Below are experts of layer 3 (counted from 0) of a mixture-of-experts language model. Rows are named router (the router's row for the expert), gate (a neuron's input weights, with its number), up (a neuron's input weights, with its number) and show model dimensions 0-159. Each number is 200 + 40 x the weight over its row's rms, rounded and kept within 0 to 999.
After each expert's rows: a language model's description of what the expert responds to. This comes from a sample of Wikipedia text that the model never trained on.

# expert 18
router,165,209,220,221,145,252,193,217,180,215,201,183,210,197,88,220,210,103,172,330,244,183,243,213,225,170,147,261,239,187,164,212,226,196,226,247,176,225,174,220,182,268,225,223,233,233,182,230,224,200,205,232,205,226,116,277,165,167,100,126,268,249,206,219,205,203,120,160,242,177,198,170,170,214,229,229,276,191,190,250,197,209,213,167,216,270,231,263,139,266,159,154,161,225,248,207,227,199,217,188,174,290,210,208,104,177,173,190,199,188,227,156,214,238,167,218,168,150,134,133,152,269,157,272,241,183,185,170,203,262,146,217,192,224,180,194,199,192,262,195,236,218,238,186,226,180,280,231,234,194,171,212,242,206,189,180,213,197,186,186
gate0,242,144,174,146,209,210,214,268,218,185,222,189,222,194,174,209,265,196,188,222,211,225,206,230,241,186,232,174,251,265,145,193,196,211,163,189,187,253,270,269,224,223,202,163,154,172,187,280,142,205,226,229,215,228,154,227,232,158,208,160,288,326,95,196,167,193,172,146,230,195,191,183,241,179,214,227,220,170,151,245,184,116,235,256,209,250,167,253,209,209,103,184,196,246,253,198,274,205,208,170,169,198,230,280,167,159,202,199,222,200,214,157,252,231,246,156,208,147,193,194,173,215,222,135,179,223,194,156,104,234,189,193,186,199,192,244,237,108,231,230,270,267,150,147,213,242,200,169,167,213,270,159,240,210,234,192,202,136,171,236
up0,186,245,197,191,200,184,165,186,187,159,239,193,158,197,282,235,241,175,233,250,199,116,95,182,204,183,270,200,203,139,216,184,139,195,183,247,214,234,198,180,163,276,191,166,221,306,187,255,179,299,207,173,170,214,164,153,250,233,129,156,240,179,203,214,140,209,127,153,174,277,235,184,185,215,153,212,166,153,242,232,156,186,212,186,253,206,248,200,154,224,184,212,209,280,127,196,133,151,183,260,171,204,229,252,203,160,251,146,210,253,264,194,242,258,142,210,198,177,167,217,214,199,178,247,142,132,170,195,219,183,257,208,241,164,183,208,221,180,195,218,247,170,188,117,118,242,173,211,259,260,187,241,180,236,233,213,227,197,184,153
It responds to: Everyday nouns right after the, a or his, especially time and sports words: season, year, game, half-time, office.

# expert 29
router,223,245,214,270,222,234,155,223,200,191,246,166,227,194,69,248,218,80,227,198,217,202,283,206,247,188,220,169,241,127,172,221,247,225,153,230,243,205,148,181,256,198,240,262,169,144,202,185,236,201,212,254,154,246,140,170,225,229,190,176,239,203,232,195,138,251,207,141,226,182,209,149,147,161,176,217,188,180,188,252,205,195,130,143,305,225,226,161,183,269,137,216,218,219,207,226,125,233,244,191,139,293,186,175,159,247,208,229,216,195,195,218,230,167,242,240,222,186,196,281,138,177,255,199,178,164,230,156,147,224,229,273,154,187,192,189,193,239,240,182,206,180,236,169,225,225,236,229,166,242,197,201,217,175,133,224,213,157,144,158
gate0,144,216,245,168,220,223,280,183,181,216,235,194,291,250,153,275,242,248,236,266,134,150,179,194,214,205,208,231,218,153,218,208,230,162,216,167,142,188,247,161,141,250,288,163,181,181,177,205,196,188,282,261,134,173,233,298,239,198,179,216,248,192,159,219,151,217,237,224,251,228,212,165,154,171,146,199,210,119,112,226,231,247,182,202,234,211,220,215,160,225,222,157,211,258,196,185,212,222,187,164,206,178,182,228,165,111,240,142,273,202,165,204,145,207,203,183,283,177,165,150,187,240,143,261,171,162,143,261,154,217,183,202,117,158,194,214,186,197,197,237,198,217,261,150,184,218,258,205,214,199,149,270,247,261,217,212,169,200,202,180
up0,206,168,243,157,236,175,226,179,209,162,199,142,200,165,183,216,232,302,166,179,184,162,211,193,212,164,209,199,161,112,189,212,276,257,247,175,137,198,225,177,273,225,187,238,205,217,245,205,138,193,164,215,183,218,244,275,225,234,247,151,266,260,180,169,207,206,222,231,156,216,195,231,147,217,184,241,262,178,180,146,228,204,240,127,145,204,259,169,198,86,272,206,260,216,170,150,189,165,195,162,282,231,133,227,231,280,221,149,190,218,248,290,193,168,235,244,252,203,205,283,185,213,193,244,232,283,215,154,191,162,242,208,202,205,123,239,225,199,215,212,229,188,275,225,192,215,249,133,159,230,177,183,192,168,237,176,213,194,147,150
It responds to: Pipes after numbers or names inside table rows, plus coordinate symbols and colons, such as 400 metres |, °N, Time:.

# expert 23
router,209,219,201,240,267,266,193,185,221,272,257,217,233,147,67,257,260,152,233,207,211,245,204,205,240,208,191,203,232,147,199,273,194,175,134,194,235,170,161,199,275,211,285,269,151,165,226,174,240,164,194,222,162,192,239,185,236,216,206,124,244,215,239,189,198,187,225,213,248,81,166,254,154,169,232,124,176,253,211,217,173,170,92,187,236,167,188,188,160,229,220,153,233,227,175,228,194,208,251,233,173,289,185,199,176,208,145,207,170,171,142,247,209,195,221,206,272,184,120,180,176,204,260,228,183,175,175,214,165,170,249,279,171,163,194,183,197,243,268,212,134,187,255,238,217,169,212,213,163,197,193,165,234,168,176,194,143,196,192,213
gate0,229,142,248,162,178,244,254,154,155,177,203,219,198,175,164,212,183,220,147,206,247,239,171,248,225,218,144,227,144,149,166,198,281,226,152,232,218,180,171,163,169,252,150,215,191,265,208,232,143,166,193,188,179,226,175,164,284,168,257,184,244,233,252,246,208,167,216,183,199,178,186,145,178,215,212,200,160,195,167,190,178,237,253,221,173,271,240,130,167,216,213,220,209,192,167,146,194,256,192,233,192,238,169,252,189,146,230,131,152,177,160,253,180,190,144,305,106,185,169,162,155,216,164,202,130,205,133,153,155,261,252,177,187,198,253,213,153,170,196,185,179,195,237,262,193,276,175,107,203,278,119,154,245,184,188,222,196,198,275,247
up0,174,182,282,289,211,116,149,133,224,205,181,182,232,190,241,263,234,171,146,183,281,195,186,170,195,121,210,201,145,215,182,157,194,217,235,171,194,242,193,239,221,281,144,173,205,229,192,151,260,237,304,162,141,136,239,189,262,172,231,281,230,204,203,188,226,198,222,221,145,174,166,204,214,165,188,282,235,224,166,203,227,183,219,180,190,144,229,103,229,201,236,174,151,122,182,167,265,227,218,148,242,224,150,182,225,171,174,254,192,214,202,208,157,213,176,217,195,220,230,180,202,200,236,221,200,177,212,258,204,167,209,117,207,147,207,252,176,223,219,179,198,246,270,181,237,303,166,207,237,216,143,234,261,128,218,138,254,186,204,227
It responds to: Colons after infobox field names, list dashes and line breaks in bullet lists, such as Children:, Position:, dashes under See also.

# expert 47
router,203,194,175,306,221,213,152,231,236,272,188,160,217,228,115,207,192,90,203,225,186,254,258,139,218,192,225,212,223,135,184,249,198,153,159,229,252,264,193,245,171,259,192,208,142,181,177,158,209,179,254,202,201,243,190,181,161,209,141,166,197,211,274,240,159,300,108,171,158,211,164,172,154,206,182,178,234,200,191,227,171,165,176,193,176,160,184,219,179,170,145,178,273,178,155,224,184,208,208,172,127,327,260,168,156,237,206,212,240,252,210,121,206,225,198,175,156,192,144,192,191,297,166,262,223,176,237,188,208,236,195,153,172,198,179,248,288,202,228,256,187,199,172,160,189,235,244,179,162,165,183,242,233,205,181,237,174,189,239,223
gate0,132,163,202,192,164,213,155,278,282,187,176,214,204,209,254,204,207,147,136,287,272,215,210,193,169,223,171,217,173,199,194,174,219,155,218,204,151,208,243,288,233,260,198,252,284,231,225,204,214,232,220,187,227,230,167,189,190,147,183,217,210,159,286,108,210,170,222,227,278,148,185,195,218,187,98,187,143,213,199,241,230,164,182,217,166,164,269,228,235,173,194,259,126,124,254,253,171,157,231,148,254,185,178,250,211,155,216,172,182,228,203,201,225,226,192,168,183,205,229,228,185,228,147,175,242,273,186,251,201,199,149,165,251,201,177,231,211,187,217,175,228,183,173,201,272,216,239,206,239,102,183,260,176,195,180,260,190,189,91,146
up0,252,184,199,146,194,247,212,179,161,250,194,289,188,349,245,114,240,199,201,218,202,194,145,168,130,220,183,265,152,228,155,202,198,168,234,193,191,167,184,214,219,190,229,187,196,210,206,225,180,221,270,146,191,120,232,179,155,247,233,190,190,208,194,295,238,157,223,175,218,207,212,189,193,134,228,184,173,198,201,150,264,192,221,219,292,261,224,215,207,166,164,240,136,186,226,191,181,223,218,208,194,160,103,236,249,205,225,114,133,187,237,231,222,267,185,206,126,180,131,233,240,202,191,233,161,245,192,192,190,251,239,229,258,232,226,241,237,205,279,298,194,230,187,222,203,192,215,217,252,149,133,186,210,179,236,198,170,189,254,151
It responds to: Digits inside years and dates, especially the third digit, such as 19-9-7, 1-8-41, 2-0-08.

# expert 13
router,209,204,222,261,158,210,176,242,207,245,223,122,258,173,165,248,191,149,152,247,186,212,262,232,186,172,219,199,267,219,174,185,225,228,228,254,177,163,142,194,195,173,207,180,176,198,150,210,178,228,239,208,223,206,213,149,131,217,111,140,292,269,249,285,209,250,152,177,250,191,229,191,164,224,154,174,281,249,126,186,216,157,141,181,246,204,203,230,130,183,161,149,228,179,230,227,179,204,260,145,143,290,234,184,240,201,179,284,188,213,240,181,273,168,180,162,125,210,165,183,216,193,212,269,209,177,154,239,207,277,204,209,223,277,215,149,225,167,247,175,253,205,254,223,187,190,268,147,188,197,165,184,134,224,152,160,193,209,218,221
gate0,207,272,238,237,231,256,240,215,224,244,213,160,168,267,178,210,200,240,224,227,191,160,225,278,209,146,161,168,220,120,175,254,235,229,231,224,116,193,176,212,237,246,213,193,200,199,196,285,178,212,179,264,236,183,196,165,209,152,213,133,190,250,241,176,97,177,130,187,234,181,206,167,239,179,164,244,260,140,149,239,198,168,171,192,181,199,209,213,189,230,206,219,178,131,229,223,151,226,188,305,105,284,211,203,241,197,201,201,225,242,206,264,167,183,160,235,197,155,163,264,236,194,202,177,201,166,163,286,268,194,277,169,204,167,256,190,227,155,210,119,227,210,158,241,184,158,247,183,215,199,212,177,145,193,184,250,206,291,202,132
up0,215,220,215,182,179,201,282,252,208,187,194,116,271,182,174,244,231,176,216,194,174,147,140,203,203,204,204,177,249,183,268,118,165,212,191,228,195,170,197,207,173,191,120,147,253,230,178,240,124,135,132,198,185,191,153,248,184,204,184,176,232,209,89,173,161,233,239,121,204,216,254,200,188,202,213,225,216,237,227,259,237,235,248,212,178,160,186,151,204,192,285,159,186,216,226,237,223,229,162,219,308,167,160,228,229,211,157,241,163,193,253,132,258,210,245,227,248,229,216,207,193,164,205,148,192,212,149,234,150,140,255,253,141,266,210,210,274,252,210,202,233,273,204,146,269,205,217,137,200,226,236,135,127,203,190,192,168,235,191,168
It responds to: Word-final suffixes like -ation, -ions, -ated, -ved, plus common nouns such as area, population, station, building, government.

# expert 5
router,220,185,195,315,251,200,95,164,276,236,190,192,187,161,130,260,230,161,160,200,133,214,212,197,185,174,190,205,216,159,203,229,205,176,209,165,175,231,278,195,264,228,232,189,236,149,214,210,211,152,279,253,237,250,121,227,224,201,128,131,202,240,228,195,201,250,209,192,130,150,228,232,235,253,283,201,236,181,137,272,244,166,172,150,244,219,189,252,175,205,176,182,241,176,171,182,150,208,204,180,238,250,232,147,232,177,208,222,177,200,245,209,160,227,186,155,205,148,161,164,150,207,233,249,145,159,199,117,157,189,198,220,229,210,179,236,191,152,263,217,148,210,188,205,226,114,205,167,194,165,215,244,186,156,105,182,128,249,151,202
gate0,206,194,230,207,220,192,163,171,170,195,157,177,170,172,143,207,264,165,225,159,191,229,307,169,157,188,225,216,217,158,242,196,203,163,199,238,163,167,246,147,143,223,165,181,241,172,196,208,228,183,282,102,168,231,193,183,273,192,154,153,148,200,230,221,201,145,182,176,135,170,204,134,182,207,285,161,201,173,165,208,183,141,153,200,191,160,249,244,140,189,181,193,259,278,221,232,221,148,206,181,263,186,156,226,182,186,166,204,203,189,183,278,173,282,176,187,208,93,117,248,204,259,222,177,211,143,222,194,140,201,122,208,112,235,203,236,227,192,242,177,225,268,132,214,212,178,130,208,214,247,258,153,221,167,161,220,149,199,134,190
up0,239,205,192,248,176,137,232,183,137,214,221,134,255,224,175,215,234,193,150,195,210,199,152,142,189,165,258,248,210,270,161,239,159,118,274,173,216,215,237,228,175,220,188,223,187,176,199,180,175,281,177,200,221,225,195,161,235,120,194,122,243,124,189,166,168,195,225,218,231,137,146,151,213,171,208,199,195,144,290,196,228,230,121,181,144,156,187,160,208,232,254,231,248,174,162,263,209,222,118,224,222,171,148,214,214,114,142,178,167,243,134,179,206,265,138,180,180,180,217,211,226,164,220,117,229,178,207,169,184,204,166,180,187,204,211,178,246,185,220,102,271,213,195,202,146,145,222,133,251,190,200,220,176,127,248,236,182,189,273,211
It responds to: Inner and final letter pieces of foreign-language personal and place names, often in lists or tables, such as Hü-n-emeier, Hur-st, Risø-r.

# expert 40
router,225,142,181,267,246,221,178,222,204,194,232,199,220,185,109,212,170,140,173,172,217,173,279,208,188,175,187,203,196,107,138,223,223,134,200,231,175,229,195,138,197,267,135,166,210,165,183,131,170,182,218,171,173,202,146,264,226,177,184,117,235,220,239,234,212,239,206,209,167,211,273,226,196,124,253,262,216,187,213,201,152,164,165,156,224,208,84,237,157,175,227,191,231,175,190,202,178,103,276,136,179,230,257,173,238,223,166,258,169,216,205,138,230,189,165,233,260,177,149,169,183,179,232,198,217,155,204,208,226,237,256,239,197,177,138,146,220,203,265,192,177,251,268,193,216,148,258,160,199,169,190,145,235,208,128,257,143,178,196,147
gate0,186,206,160,188,238,208,209,221,186,210,210,246,288,160,183,178,239,155,216,200,234,187,210,126,163,189,129,210,227,218,192,159,197,199,179,185,159,187,221,251,210,162,275,211,262,201,136,219,195,159,170,190,209,195,188,224,186,139,277,174,220,218,183,274,173,204,287,192,218,161,218,159,148,128,143,210,161,131,251,149,251,254,179,145,282,158,181,238,265,214,230,209,260,188,248,95,224,243,161,199,182,210,204,239,269,220,189,216,234,229,172,226,151,237,249,220,241,150,195,200,183,194,186,150,177,246,189,262,293,230,194,231,180,181,275,241,190,160,210,93,261,101,237,179,198,249,274,215,164,215,157,220,184,225,176,251,165,219,210,230
up0,170,173,199,248,298,223,245,183,180,213,151,249,110,193,107,171,283,186,188,207,199,163,185,182,201,182,202,216,246,150,155,236,195,240,262,191,271,217,267,216,213,187,236,209,208,237,237,242,226,181,111,242,217,240,240,233,202,141,281,178,202,198,194,244,239,167,218,183,257,180,183,249,153,216,221,176,170,232,173,228,122,155,137,179,228,200,140,138,187,172,100,204,154,167,221,146,169,203,323,293,206,203,200,193,242,258,225,193,215,219,178,144,217,169,178,153,215,192,186,211,172,152,190,214,208,205,95,210,194,220,207,231,171,206,148,162,202,203,158,259,198,225,212,137,199,274,176,119,198,226,189,146,169,206,164,218,162,163,238,218
It responds to: Short pieces inside words and names, often -al after consonant clusters or starting consonants, e.g. Macapag-al, pap-al, Peng-u-ins, ch-annel.

# expert 25
router,207,209,216,315,236,263,226,210,207,229,288,191,285,159,104,274,240,116,191,210,211,152,304,184,224,203,203,177,274,113,145,191,192,114,147,211,224,209,162,228,211,172,235,201,174,186,225,199,175,158,211,241,146,206,140,205,231,135,175,215,243,196,224,205,209,242,214,219,192,155,232,221,202,171,176,155,194,160,166,219,169,164,184,190,232,188,215,212,126,262,205,204,261,195,125,231,187,188,181,201,181,309,165,145,188,186,142,184,141,265,212,222,182,177,143,217,206,211,245,189,178,162,292,195,208,124,220,157,139,153,208,287,152,190,189,187,201,204,235,193,216,145,292,214,221,185,215,203,191,224,214,224,218,183,156,206,179,171,224,225
gate0,265,174,195,277,221,194,249,172,215,144,186,243,275,120,159,220,230,203,207,154,221,222,214,190,223,180,170,152,150,126,202,220,212,212,154,179,292,225,181,159,222,276,187,232,193,232,234,261,189,307,211,222,240,186,165,246,228,139,226,190,160,249,216,221,196,155,207,207,229,200,156,185,215,226,175,177,261,211,146,180,164,189,210,160,132,215,226,281,216,187,241,147,191,157,178,118,225,158,127,193,192,163,215,151,281,218,126,176,190,160,166,196,220,216,142,167,146,181,224,166,269,197,223,227,232,195,143,188,191,159,203,171,262,190,230,249,208,68,218,187,230,173,224,182,191,233,225,272,251,267,275,221,250,199,154,179,224,221,215,244
up0,211,291,271,169,258,164,237,268,244,189,151,124,180,217,232,184,167,178,181,99,215,161,232,183,158,136,228,228,247,192,192,211,254,220,160,126,192,169,215,251,206,168,194,249,196,141,196,186,201,111,199,239,104,151,258,240,208,188,221,205,173,242,162,192,193,216,171,200,207,199,173,167,199,269,253,215,159,205,193,236,275,174,200,153,247,188,204,169,263,171,189,196,218,219,163,239,173,128,235,196,193,143,215,180,186,201,200,214,138,191,266,192,260,195,278,172,180,202,237,209,219,248,188,247,164,238,219,283,231,234,188,183,180,253,188,153,171,151,272,171,205,199,165,168,265,225,158,203,306,212,206,110,161,136,212,151,140,178,211,152
It responds to: Pipe separators between wiki table cells and semicolons separating list items in results, scores and filmography rows, as in "F; QF; SF".

# expert 10
router,198,251,229,238,162,189,182,238,189,176,217,143,196,189,148,274,275,156,169,290,176,257,336,203,250,234,156,255,267,182,173,177,175,202,218,274,187,175,149,191,201,222,210,200,155,171,111,164,187,129,230,179,181,175,165,197,201,221,200,146,230,242,242,230,178,187,136,134,230,209,176,181,165,170,177,225,263,258,219,161,243,212,137,169,252,173,181,212,128,227,243,260,238,205,182,195,138,190,314,202,148,283,238,175,257,196,214,223,200,191,159,198,261,215,183,173,203,221,210,192,160,177,260,207,295,206,208,152,183,213,179,242,188,201,128,154,242,167,282,207,201,141,231,184,185,200,181,210,180,150,181,160,235,182,143,180,171,183,222,213
gate0,230,198,188,196,171,187,275,150,167,205,179,201,247,264,199,275,197,205,201,150,219,235,258,160,262,149,262,215,238,172,198,201,175,176,282,230,233,185,252,259,224,308,228,260,213,203,172,227,181,212,250,250,229,199,197,76,207,229,189,214,183,220,208,212,176,195,222,185,117,198,162,299,183,184,200,166,248,258,188,155,214,263,192,148,241,189,116,198,191,163,160,221,181,211,233,233,236,231,192,189,149,229,262,251,172,190,149,217,178,162,226,260,236,228,187,185,245,191,159,271,149,172,213,239,174,270,165,169,154,236,230,163,242,127,242,250,201,185,253,228,193,215,113,250,170,221,220,236,161,134,159,162,121,158,201,197,165,243,214,222
up0,214,220,203,181,148,191,243,189,192,221,215,256,197,218,220,119,260,162,104,169,244,212,229,197,153,211,179,202,152,212,213,235,171,187,202,225,194,176,265,293,202,243,221,188,222,218,222,178,190,79,190,110,161,266,165,184,209,149,256,267,249,207,176,230,137,228,198,223,166,213,202,176,173,168,182,181,192,212,300,167,191,141,190,262,193,191,178,191,174,168,214,151,206,238,294,211,159,188,133,196,234,307,252,254,240,177,203,207,178,283,206,261,259,206,218,166,198,187,197,231,209,251,225,180,194,179,249,273,201,117,222,270,249,203,188,149,223,138,197,164,185,214,166,167,189,245,204,247,215,289,142,164,236,180,192,208,197,192,135,160
It responds to: Capitalized words opening infobox fields, table headers and section titles, such as Team information, Total, Date, Playing career, Charts.

# expert 14
router,194,239,203,212,137,260,201,205,175,154,254,167,191,211,146,266,192,153,147,239,158,247,300,204,243,212,161,235,281,225,219,240,186,177,190,246,202,173,187,125,242,215,192,264,180,157,126,205,196,185,228,170,219,139,96,222,221,191,171,176,273,222,239,183,207,249,174,161,220,209,115,162,232,214,236,201,278,222,160,169,219,226,153,139,193,192,228,237,125,256,218,240,233,200,158,233,125,184,239,177,151,294,258,194,232,171,160,188,197,201,181,157,227,247,203,206,222,199,210,248,176,182,222,281,236,212,228,182,128,202,182,202,169,226,102,226,219,200,263,129,234,232,187,204,183,218,179,223,133,179,156,217,245,141,144,164,132,221,179,217
gate0,147,265,251,238,181,275,217,206,214,171,214,205,154,249,174,268,166,114,175,212,149,198,158,301,211,183,178,273,297,276,239,211,169,190,260,222,203,189,161,251,213,177,207,219,251,209,182,151,162,210,161,176,209,241,205,197,225,151,145,162,239,181,234,263,203,289,175,147,199,173,121,156,246,202,187,206,210,203,276,159,255,127,182,195,183,212,191,235,235,259,199,155,196,213,55,191,196,203,223,146,193,227,199,106,246,180,189,199,211,231,190,196,129,239,256,192,222,237,141,163,175,175,216,209,221,182,182,261,141,265,257,225,198,174,162,258,228,158,249,165,222,198,191,175,225,202,160,172,174,203,244,186,218,217,189,176,201,135,184,217
up0,244,150,212,210,155,202,206,209,214,238,214,191,165,206,162,179,243,221,192,205,289,214,210,153,233,155,215,176,249,171,258,157,236,105,135,197,196,240,211,248,170,187,170,165,182,213,123,215,159,169,188,263,158,239,283,168,231,165,104,224,146,158,169,144,168,214,208,228,96,185,212,184,188,192,211,172,164,168,184,232,126,183,198,144,194,165,229,165,161,160,238,213,173,215,190,211,132,180,212,120,222,223,241,170,198,129,221,191,253,216,167,238,129,159,242,237,296,241,262,179,196,246,147,221,197,228,113,153,237,205,168,284,256,176,251,180,163,147,234,290,190,221,193,179,201,179,137,233,200,202,220,234,230,210,220,275,212,248,210,176
It responds to: Table header words and separator rows (Total, Succeeded, Votes, |---|---|) plus middle pieces of words such as "Pre-lim-inary", "suc-ceeded", "Re-leg-ation".

# expert 41
router,275,194,167,267,166,219,195,213,211,195,203,89,191,197,111,215,212,142,207,233,148,193,322,201,212,208,248,189,227,185,218,281,229,187,276,219,184,219,160,185,211,201,184,181,184,147,192,155,191,195,213,179,241,105,156,262,231,142,135,174,233,211,286,209,165,227,160,138,192,164,244,161,169,199,233,199,123,248,170,244,211,167,172,134,222,227,165,126,184,137,224,159,251,255,242,207,118,193,223,205,185,299,257,172,206,205,192,187,211,218,246,229,225,212,185,228,241,171,179,205,188,194,207,227,211,125,195,219,173,222,118,237,156,226,159,217,163,182,216,157,186,212,218,153,262,162,235,219,239,103,193,130,191,158,195,198,183,190,244,236
gate0,185,145,195,196,199,269,137,138,200,229,214,167,172,152,167,235,184,246,232,265,222,186,186,181,175,229,222,191,205,185,185,239,123,191,207,230,227,215,127,263,211,258,147,95,237,214,204,97,231,213,127,231,232,113,149,177,197,190,224,144,161,251,152,203,168,187,225,162,226,140,220,217,132,219,260,174,172,198,229,278,116,225,230,127,180,272,222,190,209,152,221,214,218,234,206,204,224,235,160,191,210,309,214,145,214,233,171,217,228,222,189,145,267,218,170,121,222,188,183,220,162,239,208,214,177,206,176,235,182,202,249,185,264,135,192,214,167,181,180,192,251,205,142,177,269,171,195,164,214,133,205,234,154,168,192,162,284,151,178,250
up0,225,240,172,226,244,173,192,151,219,182,197,172,164,268,146,148,172,219,229,236,171,179,144,210,280,183,171,199,199,236,205,275,158,199,274,215,193,187,177,177,204,140,204,233,273,260,187,281,189,278,226,199,220,199,181,152,170,128,124,103,119,270,229,227,261,208,154,130,251,207,166,192,155,185,250,278,150,154,273,149,236,177,242,185,230,264,222,167,200,196,158,171,185,222,204,246,203,169,242,205,214,217,182,219,205,171,226,220,120,182,186,176,197,243,164,206,218,249,184,222,209,172,156,138,164,175,167,271,174,245,195,213,301,212,154,231,239,197,266,150,150,200,212,188,197,263,196,174,155,226,255,170,227,247,231,169,263,237,227,175
It responds to: Pipes opening new table rows, line breaks before list items, and == heading markers in sports, election and infobox text.

# expert 19
router,208,193,181,219,168,196,184,202,191,228,210,143,295,192,126,248,207,128,200,297,206,209,241,149,277,226,246,291,296,111,196,168,154,178,147,259,193,206,184,198,154,236,165,238,208,237,214,243,141,121,194,152,202,209,180,255,189,135,201,145,256,227,218,225,227,187,172,177,223,256,120,168,219,151,130,226,215,164,236,225,182,225,171,195,217,196,180,226,137,198,230,176,197,248,177,217,128,217,242,210,104,255,224,227,143,162,185,198,199,231,194,256,220,235,160,173,203,288,181,190,160,263,236,212,233,201,172,162,176,184,223,208,196,200,213,169,169,110,244,182,190,147,231,140,188,242,177,168,202,166,160,169,291,182,231,151,217,194,187,238
gate0,240,156,186,239,174,162,187,145,177,196,231,110,146,248,163,189,154,155,115,142,221,169,243,231,187,236,173,242,247,129,246,195,236,206,231,175,175,177,143,175,206,196,163,252,189,173,284,209,236,182,186,190,251,232,213,137,230,185,206,225,298,196,254,187,159,220,215,163,142,182,89,175,216,192,191,227,192,231,225,229,223,241,224,245,222,154,166,232,163,152,200,196,264,191,285,233,129,202,204,216,130,265,251,261,242,183,215,247,157,179,206,203,257,179,174,241,184,179,198,158,227,176,135,190,204,183,247,206,156,167,194,178,215,268,147,235,159,152,177,208,173,133,161,181,181,282,141,188,227,154,236,212,259,248,257,152,282,205,164,197
up0,203,191,266,205,210,239,319,263,148,296,209,252,183,175,244,199,253,240,185,209,219,236,222,186,208,228,206,186,194,163,182,251,165,154,186,287,210,186,192,166,254,302,216,98,215,203,106,219,227,209,238,230,232,150,262,232,186,183,300,198,218,182,264,164,180,202,257,264,189,159,221,233,191,167,220,251,204,129,247,172,196,254,235,249,195,233,189,228,228,201,204,226,182,231,202,136,177,143,164,163,162,155,213,227,236,147,203,255,176,171,224,247,229,225,201,195,213,208,184,183,149,197,227,190,156,157,211,224,279,235,185,177,222,231,240,271,184,260,212,110,202,241,212,172,231,169,244,184,255,203,170,210,132,145,226,208,156,192,129,244
It responds to: First word or piece of titles, proper names and ordinals, often after "the", such as The, First, Second, album, Pro, Le.

# expert 48
router,210,270,165,252,216,249,218,204,161,215,267,175,238,223,128,245,176,144,208,233,180,194,321,163,185,156,166,153,269,196,186,248,176,157,283,275,148,218,150,162,224,227,164,214,181,136,170,176,204,151,215,192,198,141,175,207,172,144,136,164,218,194,212,219,216,284,174,160,189,235,236,259,164,183,182,211,230,239,102,236,242,149,155,112,196,182,244,199,226,215,248,179,245,203,211,185,146,155,209,207,211,379,242,221,235,172,231,185,218,202,193,210,185,213,164,203,132,234,211,202,181,216,189,220,212,166,228,171,193,201,142,236,147,184,185,159,193,238,220,208,153,176,182,200,212,180,233,198,204,141,211,163,187,120,136,241,176,221,253,217
gate0,77,257,170,162,187,282,163,180,258,241,221,218,208,139,152,231,152,237,116,176,238,174,303,204,176,280,231,158,237,281,159,144,99,167,182,206,212,238,248,209,131,311,252,219,172,191,186,204,174,122,229,217,155,213,215,248,185,156,196,167,188,182,259,210,224,269,251,159,201,197,285,184,199,195,224,250,206,225,154,223,220,150,195,135,240,215,244,208,224,235,231,188,173,200,190,227,230,162,230,238,256,212,189,233,210,183,269,151,139,204,182,173,250,226,187,245,220,148,199,227,193,236,215,210,243,149,170,242,260,186,242,143,166,217,245,177,169,224,197,190,164,210,177,223,191,197,162,158,197,164,204,202,211,220,158,140,193,171,257,215
up0,143,180,217,206,254,173,260,222,182,123,186,246,231,209,185,162,186,212,209,193,201,197,127,227,266,191,178,119,114,268,223,230,213,220,166,231,298,265,178,183,125,250,154,204,163,201,140,153,242,160,208,235,199,147,278,221,197,199,220,233,240,223,187,145,303,203,233,197,210,217,232,215,295,164,172,178,240,121,211,213,206,184,172,228,209,168,192,244,246,235,232,182,159,209,213,221,141,141,150,245,159,223,176,267,195,162,174,198,140,203,221,254,201,166,213,250,170,166,187,195,198,266,267,183,193,215,133,212,281,206,193,166,130,144,252,175,166,222,166,230,183,245,197,234,239,157,224,124,202,220,186,175,163,212,154,158,169,279,148,176
It responds to: Table-row opening pipes after a line break, = heading marks, and inner digits of years and numbers in election and results tables.

# expert 11
router,244,179,165,272,152,190,202,226,287,239,215,144,183,154,141,234,226,136,168,199,165,204,267,165,210,158,214,195,205,207,209,192,215,179,123,224,141,210,179,266,190,216,214,226,202,162,182,225,180,225,209,157,213,202,167,167,220,181,184,183,268,225,258,227,198,173,203,187,257,176,211,226,195,195,214,151,296,209,107,209,182,207,100,205,199,208,195,188,100,192,193,176,163,135,212,196,183,182,299,192,129,278,259,162,163,162,193,264,230,213,222,153,265,247,171,156,182,170,261,133,221,189,184,280,220,107,163,157,201,230,178,258,228,263,188,149,229,210,332,187,221,218,239,218,210,178,241,137,182,183,222,188,195,228,168,174,161,203,221,221
gate0,220,220,181,196,183,269,201,196,205,258,207,177,186,249,210,220,249,110,227,230,109,204,179,168,230,230,181,152,283,134,184,210,165,177,210,207,157,194,133,198,213,197,217,212,162,179,215,192,189,243,175,248,202,180,93,181,277,168,192,159,218,221,219,201,216,162,275,158,242,233,186,191,139,59,228,185,159,274,136,170,190,237,185,194,181,238,218,196,182,191,165,197,229,175,216,227,241,131,185,226,213,259,252,192,189,175,226,232,190,290,227,204,114,209,145,206,246,179,173,197,332,152,196,171,244,177,140,229,183,128,116,225,173,189,222,172,188,165,249,216,166,194,210,84,207,240,213,191,197,150,204,217,166,223,184,217,180,217,230,218
up0,174,170,188,200,172,195,187,271,199,227,264,235,128,216,224,157,177,125,265,202,139,200,211,192,265,207,154,131,168,250,212,176,178,192,263,221,171,184,273,259,278,197,169,225,187,239,223,187,161,239,183,132,194,129,158,234,248,252,181,150,196,267,251,237,186,200,230,243,183,232,155,214,228,273,196,288,182,240,197,217,211,270,260,208,169,255,184,176,207,207,233,180,212,226,176,189,218,269,209,201,177,182,206,199,163,204,204,208,165,248,172,203,233,208,251,226,151,183,259,155,154,205,182,240,215,117,179,211,134,154,116,137,237,231,214,236,215,156,108,211,264,180,200,120,179,157,185,192,241,131,223,109,184,201,114,216,208,199,223,248
It responds to: Noun-forming suffixes and common nouns ending a phrase before of or a comma, such as Excell-ency, Enterpr-ise, period, areas, Class.